Experts of a small language model.
Size: 11 layers, width 256, vocabulary 14516.
Below are experts of layer 6 (counted from 0) of a mixture-of-experts language model. Rows are named router (the router's row for the expert), gate (a neuron's input weights, with its number), up (a neuron's input weights, with its number) and show model dimensions 192-255. Each number is 200 + 20 x the weight over its row's rms, rounded and kept within 0 to 999.
After each expert's rows: a language model's description of what the expert responds to; "comes after" lists some tokens at least twice as common just before its tokens as in all text. This comes from a sample of Wikipedia text that the model never trained on. Tokens count by the router's weight.

# expert 14
router,198,205,233,197,226,206,222,177,201,253,167,200,154,185,207,203,229,204,195,191,209,215,200,202,172,209,206,197,187,204,201,244,194,193,229,201,209,216,220,182,197,179,201,180,180,227,224,213,205,173,176,190,172,180,185,200,218,200,180,205,198,212,180,233
gate5,158,178,183,228,212,210,219,167,174,221,199,198,208,210,238,194,201,171,185,184,223,179,205,184,196,230,195,184,181,176,198,220,178,204,212,219,232,205,197,169,195,200,227,184,206,217,183,161,221,187,231,216,241,171,214,208,187,193,225,198,182,176,208,228
up5,198,186,180,178,203,221,166,191,191,172,175,205,226,205,194,206,207,226,225,181,191,158,191,222,186,195,212,188,200,242,227,238,205,180,192,199,180,201,225,170,222,180,217,228,188,215,195,208,193,203,204,194,198,173,196,203,188,151,196,183,189,195,214,208
gate6,221,175,220,203,230,198,193,206,222,193,186,203,188,211,217,183,187,180,230,200,192,192,179,216,198,179,187,212,195,223,229,211,202,179,208,220,187,209,174,201,165,184,217,190,203,208,193,182,167,167,217,213,225,227,194,178,190,164,177,227,176,221,201,206
up6,215,167,223,193,194,199,195,186,187,189,181,237,170,210,217,182,204,176,203,181,181,190,182,198,193,153,214,209,192,207,224,216,184,180,220,207,213,188,183,218,160,178,217,177,164,210,194,177,171,180,227,232,202,204,200,200,191,197,189,208,172,190,221,194
Indefinite articles and quantity words opening a noun phrase, such as a, an, several, many, some, large, various.
comes after: " is", " a", " as", " with", " was", " of"

# expert 33
router,171,221,176,192,182,212,221,170,203,217,196,205,214,190,220,198,171,200,185,240,209,173,176,217,201,165,191,191,237,203,197,210,180,184,219,151,223,206,158,215,214,181,198,205,199,182,201,203,190,219,211,164,202,204,221,218,215,189,197,255,200,210,185,185
gate0,167,183,157,181,213,186,198,197,182,198,217,170,206,217,204,226,219,198,186,183,212,201,166,197,171,221,191,211,188,204,219,176,199,233,173,202,217,220,173,188,166,195,221,195,207,183,200,183,173,194,190,202,213,228,202,211,206,234,210,170,197,194,181,216
up0,184,177,215,220,207,198,189,208,223,200,190,225,212,208,220,212,193,185,194,237,186,182,203,202,218,197,191,243,253,223,181,215,201,176,212,200,236,205,148,205,208,168,193,184,229,179,212,172,177,204,184,206,212,204,216,201,196,212,202,198,203,195,176,204
gate1,183,193,181,226,196,187,209,207,177,192,206,194,199,237,219,222,169,202,174,207,198,248,199,191,177,217,207,197,184,194,185,198,189,169,216,172,227,202,212,209,214,194,196,215,225,200,216,239,224,208,194,162,225,212,193,176,196,202,232,206,215,205,220,209
up1,229,237,228,180,177,213,175,158,169,188,207,220,194,187,182,154,192,217,198,223,216,180,216,202,170,207,247,173,210,182,225,209,176,205,189,195,170,249,166,200,227,181,170,181,169,198,157,194,185,156,201,212,185,205,211,209,178,187,174,247,199,197,234,229
First names and opening words of entries in lists and tables, such as David, William, Bob, plus taxonomy values like Coleoptera.
comes after: " |", "-", ":", " the", "|", " by"

# expert 15
router,186,235,187,208,184,245,216,183,200,200,188,203,214,204,166,174,209,220,203,201,213,173,198,203,172,167,189,186,231,180,191,212,215,188,217,169,234,208,205,217,244,187,180,172,205,189,202,185,212,234,154,178,218,182,216,213,186,200,202,228,164,173,193,197
gate0,181,194,194,202,226,228,201,222,239,237,195,234,178,183,196,199,247,203,180,197,176,196,191,207,188,224,192,168,207,233,175,228,211,170,229,183,184,181,190,212,203,202,176,204,189,141,176,223,228,215,178,204,213,193,209,206,205,201,182,213,177,235,235,191
up0,185,211,204,190,172,238,204,196,208,200,234,180,243,209,202,196,230,197,198,165,198,201,209,208,195,220,194,181,235,193,199,171,182,197,209,219,210,194,182,215,233,185,176,198,205,237,184,203,170,194,173,176,181,196,211,185,202,218,207,220,167,163,178,171
gate1,194,197,198,220,230,197,191,238,245,216,166,214,223,164,188,207,205,222,182,186,219,220,215,202,203,210,213,225,187,226,218,182,217,196,176,220,217,211,185,195,204,221,181,173,198,187,196,188,225,164,197,213,202,232,202,203,158,187,148,165,203,181,222,206
up1,181,223,199,167,215,245,208,174,201,180,219,185,227,185,166,176,200,175,194,213,232,184,198,194,223,190,217,221,216,208,231,193,196,170,221,177,215,143,180,251,179,208,182,209,182,203,197,198,160,181,194,223,220,174,206,186,217,187,209,218,196,178,199,216
Final token ending a name, phrase or parenthetical, e.g. closing ), Championship, Award, Act, °E, or table cell values.
comes after: " |", " Police", " The", ".6", ".2", ".3"

# expert 23
router,196,224,212,198,218,227,219,203,174,200,193,212,192,193,191,176,189,207,216,205,210,195,180,207,160,207,187,199,208,201,188,242,174,155,214,163,229,217,162,208,196,187,189,167,183,200,190,156,225,224,189,184,189,199,198,248,198,192,207,206,178,181,169,200
gate0,187,223,186,194,193,197,204,178,207,203,196,166,213,185,193,217,220,214,222,214,213,179,237,217,189,224,187,198,230,218,207,211,198,142,224,192,210,193,192,200,225,161,203,172,203,192,221,154,216,164,184,180,184,199,185,231,235,208,192,206,228,188,217,178
up0,158,207,147,208,183,197,185,192,198,233,201,192,228,210,185,213,201,225,188,165,218,205,199,219,209,216,175,198,236,199,221,232,208,158,176,194,200,231,194,208,166,213,190,195,198,227,218,213,225,182,205,218,166,226,199,235,200,164,211,159,201,212,179,198
gate1,185,201,205,194,186,222,222,167,216,179,214,176,215,202,168,200,210,235,204,205,185,194,191,213,178,174,213,203,211,216,213,204,243,156,191,164,197,166,220,209,203,223,197,232,203,190,210,211,218,154,223,185,205,236,210,188,224,192,215,212,217,211,201,232
up1,180,188,210,188,202,229,207,194,191,185,186,201,206,187,187,222,226,194,184,190,212,167,177,219,218,207,188,185,201,182,233,202,202,207,163,182,173,150,208,211,214,201,191,207,224,206,176,193,177,163,196,211,216,203,194,195,207,206,194,201,195,181,161,173
Month names and following day numbers in dates, often inside tables or lists, e.g. March 5, 2017, January 24.
comes after: " |", "°N", " /", " on", "|", " November"

# expert 32
router,188,226,185,181,199,207,213,217,195,204,190,196,174,195,195,184,182,200,201,219,214,204,199,244,179,196,198,231,226,193,221,217,196,206,224,197,206,178,194,179,200,220,150,190,204,174,201,210,217,242,180,204,204,185,214,172,234,221,174,200,152,199,232,188
gate7,230,178,225,192,190,217,197,189,167,221,192,197,163,203,196,214,201,211,187,135,203,213,172,181,172,195,223,189,215,240,204,180,207,166,213,163,168,207,190,181,206,202,184,188,209,196,221,190,230,173,182,218,196,170,175,197,182,210,215,188,199,221,181,202
up7,190,206,206,221,207,170,199,213,215,214,177,211,195,193,193,225,220,184,209,235,212,176,229,224,192,222,182,207,201,202,211,192,178,208,211,215,213,167,217,171,212,216,212,214,171,216,217,188,205,193,199,200,177,201,226,213,221,202,166,213,254,175,203,227
gate8,222,169,211,206,210,190,190,188,197,199,152,224,206,215,201,217,217,200,222,194,182,178,215,202,210,162,189,194,208,194,155,202,208,195,186,215,203,188,251,192,184,229,186,179,188,239,197,187,211,185,206,213,209,168,212,250,213,197,185,201,185,201,187,222
up8,219,222,218,185,188,167,200,154,220,188,227,174,211,205,212,214,193,180,222,181,264,226,196,176,165,190,227,203,156,187,197,205,210,213,183,202,216,194,228,199,197,217,211,212,219,227,214,181,182,188,194,189,176,199,242,200,214,218,155,192,210,213,233,192
Labels and units in tables and geographic data, such as Turnout, Total, %, ft, km, coordinate seconds ″N, and age.
comes after: " |", "-", "|", " •", " a", " n"

# expert 7
router,173,183,189,174,197,240,229,163,168,198,205,225,200,207,227,186,194,206,201,229,185,202,180,212,193,209,199,168,206,183,186,210,176,191,214,183,200,235,168,232,240,172,186,224,193,198,183,186,220,219,195,196,181,207,217,213,197,216,207,228,186,190,204,182
gate0,206,205,190,192,228,206,176,201,229,175,187,195,218,177,202,222,185,195,210,229,176,227,176,203,221,197,244,170,222,186,197,189,233,214,194,205,179,226,175,218,209,223,190,154,167,235,199,202,199,201,205,197,220,163,221,180,232,183,186,189,193,207,203,189
up0,214,224,202,206,217,189,218,178,180,195,189,222,194,200,188,173,224,215,222,185,182,196,185,191,223,193,206,229,200,215,224,203,189,189,233,184,210,206,196,215,202,209,215,201,219,193,179,186,230,214,223,176,192,203,180,195,183,191,172,191,169,229,210,193
gate1,192,192,212,223,200,190,164,178,166,194,181,224,203,205,201,224,149,218,179,169,176,182,193,201,205,201,198,181,181,197,175,203,183,192,187,201,224,210,245,208,215,200,216,201,166,199,237,178,188,214,210,180,217,204,176,180,183,226,204,203,222,216,205,185
up1,158,201,221,170,181,182,223,220,206,220,202,208,148,199,227,181,218,232,205,214,188,195,208,189,205,191,186,216,192,201,236,198,210,217,194,230,179,186,199,167,196,207,218,203,216,219,206,210,212,186,196,194,210,211,198,201,214,203,173,191,207,238,198,199
First piece of a capitalized name or word, often a single capital letter, after the or of, e.g. Bil, Toul, Hawai, South.
comes after: " the", " of", " The", "The", "=", "\n "

# expert 28
router,200,215,165,222,190,205,229,192,196,193,200,192,213,209,185,222,214,209,186,178,234,191,175,179,191,166,209,199,196,148,217,185,205,205,200,172,211,205,226,183,236,199,217,177,192,248,187,200,210,201,144,172,219,211,230,238,212,184,212,183,218,205,191,193
gate2,155,192,207,185,231,211,203,182,176,198,219,201,222,201,197,226,178,168,169,207,207,219,172,211,218,231,194,200,223,225,183,191,188,208,149,183,210,217,186,209,200,215,218,191,186,220,208,213,222,194,217,169,162,190,192,182,215,210,168,187,204,207,218,186
up2,196,206,175,154,202,214,182,220,199,191,210,195,220,187,189,201,210,189,200,205,223,247,191,199,198,185,202,190,201,212,187,224,173,222,169,212,190,207,196,208,196,224,221,182,200,207,199,208,204,177,216,174,157,191,200,190,231,210,151,214,189,190,221,179
gate3,194,173,217,252,190,188,205,232,221,223,195,197,216,208,214,216,214,162,166,212,218,189,190,207,235,169,206,232,181,193,159,199,206,215,199,211,202,184,220,190,219,183,203,210,223,200,203,210,228,188,228,214,187,208,169,192,188,192,210,213,212,209,188,168
up3,210,199,209,234,206,189,213,202,208,195,212,235,192,221,193,209,240,231,238,200,221,198,188,183,187,205,235,213,195,184,183,179,195,229,201,193,217,232,223,212,215,201,197,180,203,235,179,191,199,212,194,190,162,203,210,184,188,207,216,198,216,215,212,213
Nouns after the, a or his that head a phrase, often followed by "of" or "in", such as life, career, role, work, song.
comes after: " the", " a", " his", " The", "'s", "The"

# expert 25
router,151,204,222,200,190,223,217,208,192,251,229,190,160,232,178,193,229,206,225,191,214,204,185,185,168,168,211,181,219,185,182,224,201,156,201,162,206,203,207,235,210,196,206,213,185,229,187,197,207,178,176,200,232,187,223,204,188,203,181,206,218,194,194,181
gate5,206,202,205,199,208,234,217,193,229,179,171,177,196,194,210,223,203,195,178,166,206,200,205,217,208,207,244,182,223,234,199,201,177,219,164,202,198,194,203,173,199,221,171,187,174,202,234,214,204,190,221,214,187,195,262,214,217,191,182,172,214,181,238,211
up5,201,183,209,192,227,207,184,212,181,204,218,248,177,237,226,216,235,175,189,202,229,219,238,210,190,203,182,173,221,178,210,221,224,213,166,204,178,234,203,253,213,199,199,179,204,187,171,183,174,184,223,199,216,203,191,194,219,194,207,203,176,190,165,199
gate6,198,167,186,210,199,213,226,186,219,177,208,190,180,207,189,212,217,187,205,160,188,242,232,170,224,189,215,177,199,223,162,195,202,192,185,181,216,204,190,214,213,191,207,169,231,176,204,205,220,190,174,205,191,212,214,184,170,236,226,207,192,219,204,191
up6,205,202,197,200,205,159,237,179,202,236,193,177,221,186,221,225,221,195,232,218,212,177,192,175,213,246,173,201,223,220,231,209,226,214,215,196,230,188,197,191,219,232,206,229,213,228,212,196,210,208,199,217,195,178,208,221,177,196,202,195,213,193,203,186
Numbers and blank cells in tables, scores, money amounts and addresses, such as 48 in a row of figures, $43, 7–4.
comes after: " |", "|", ";", ":", " $", " /"

# expert 6
router,186,235,202,225,189,212,199,189,225,232,174,221,201,195,205,206,227,202,220,171,201,214,180,204,172,215,218,198,202,175,201,185,183,169,212,196,190,195,216,195,208,187,178,202,192,192,222,159,207,254,203,191,181,211,201,219,222,195,165,210,184,171,215,181
gate2,230,208,181,227,230,179,210,176,213,212,215,209,150,178,178,187,161,225,241,202,222,210,182,203,185,208,232,208,205,223,201,199,165,180,191,206,210,194,203,170,187,196,210,214,188,193,183,217,176,197,201,163,206,202,209,257,200,219,189,188,207,203,182,187
up2,198,203,172,240,211,192,196,170,206,225,187,193,193,247,190,206,196,190,195,216,188,195,203,219,218,206,206,185,204,176,201,192,204,214,202,209,208,174,195,202,194,223,199,203,237,194,193,227,202,195,196,192,188,214,173,207,208,196,202,212,176,176,192,174
gate3,192,200,186,201,182,214,174,195,231,216,219,163,148,188,204,223,210,212,214,201,197,182,184,202,194,209,189,188,213,175,213,196,187,189,203,168,206,233,199,205,210,207,201,196,177,181,178,247,176,239,196,217,211,155,201,167,228,202,162,191,177,205,214,233
up3,220,202,198,212,196,223,228,201,192,194,181,201,218,199,162,205,181,167,201,178,216,199,203,178,204,212,185,177,204,213,231,225,231,176,250,235,236,205,217,235,210,210,196,170,217,239,204,204,204,164,202,173,185,185,166,182,170,168,199,217,221,188,209,198
Ordinals, numbers and position words after the, was or his, such as first, second, end, top, north, before, newly.
comes after: " the", " was", " a", " is", " his", " as"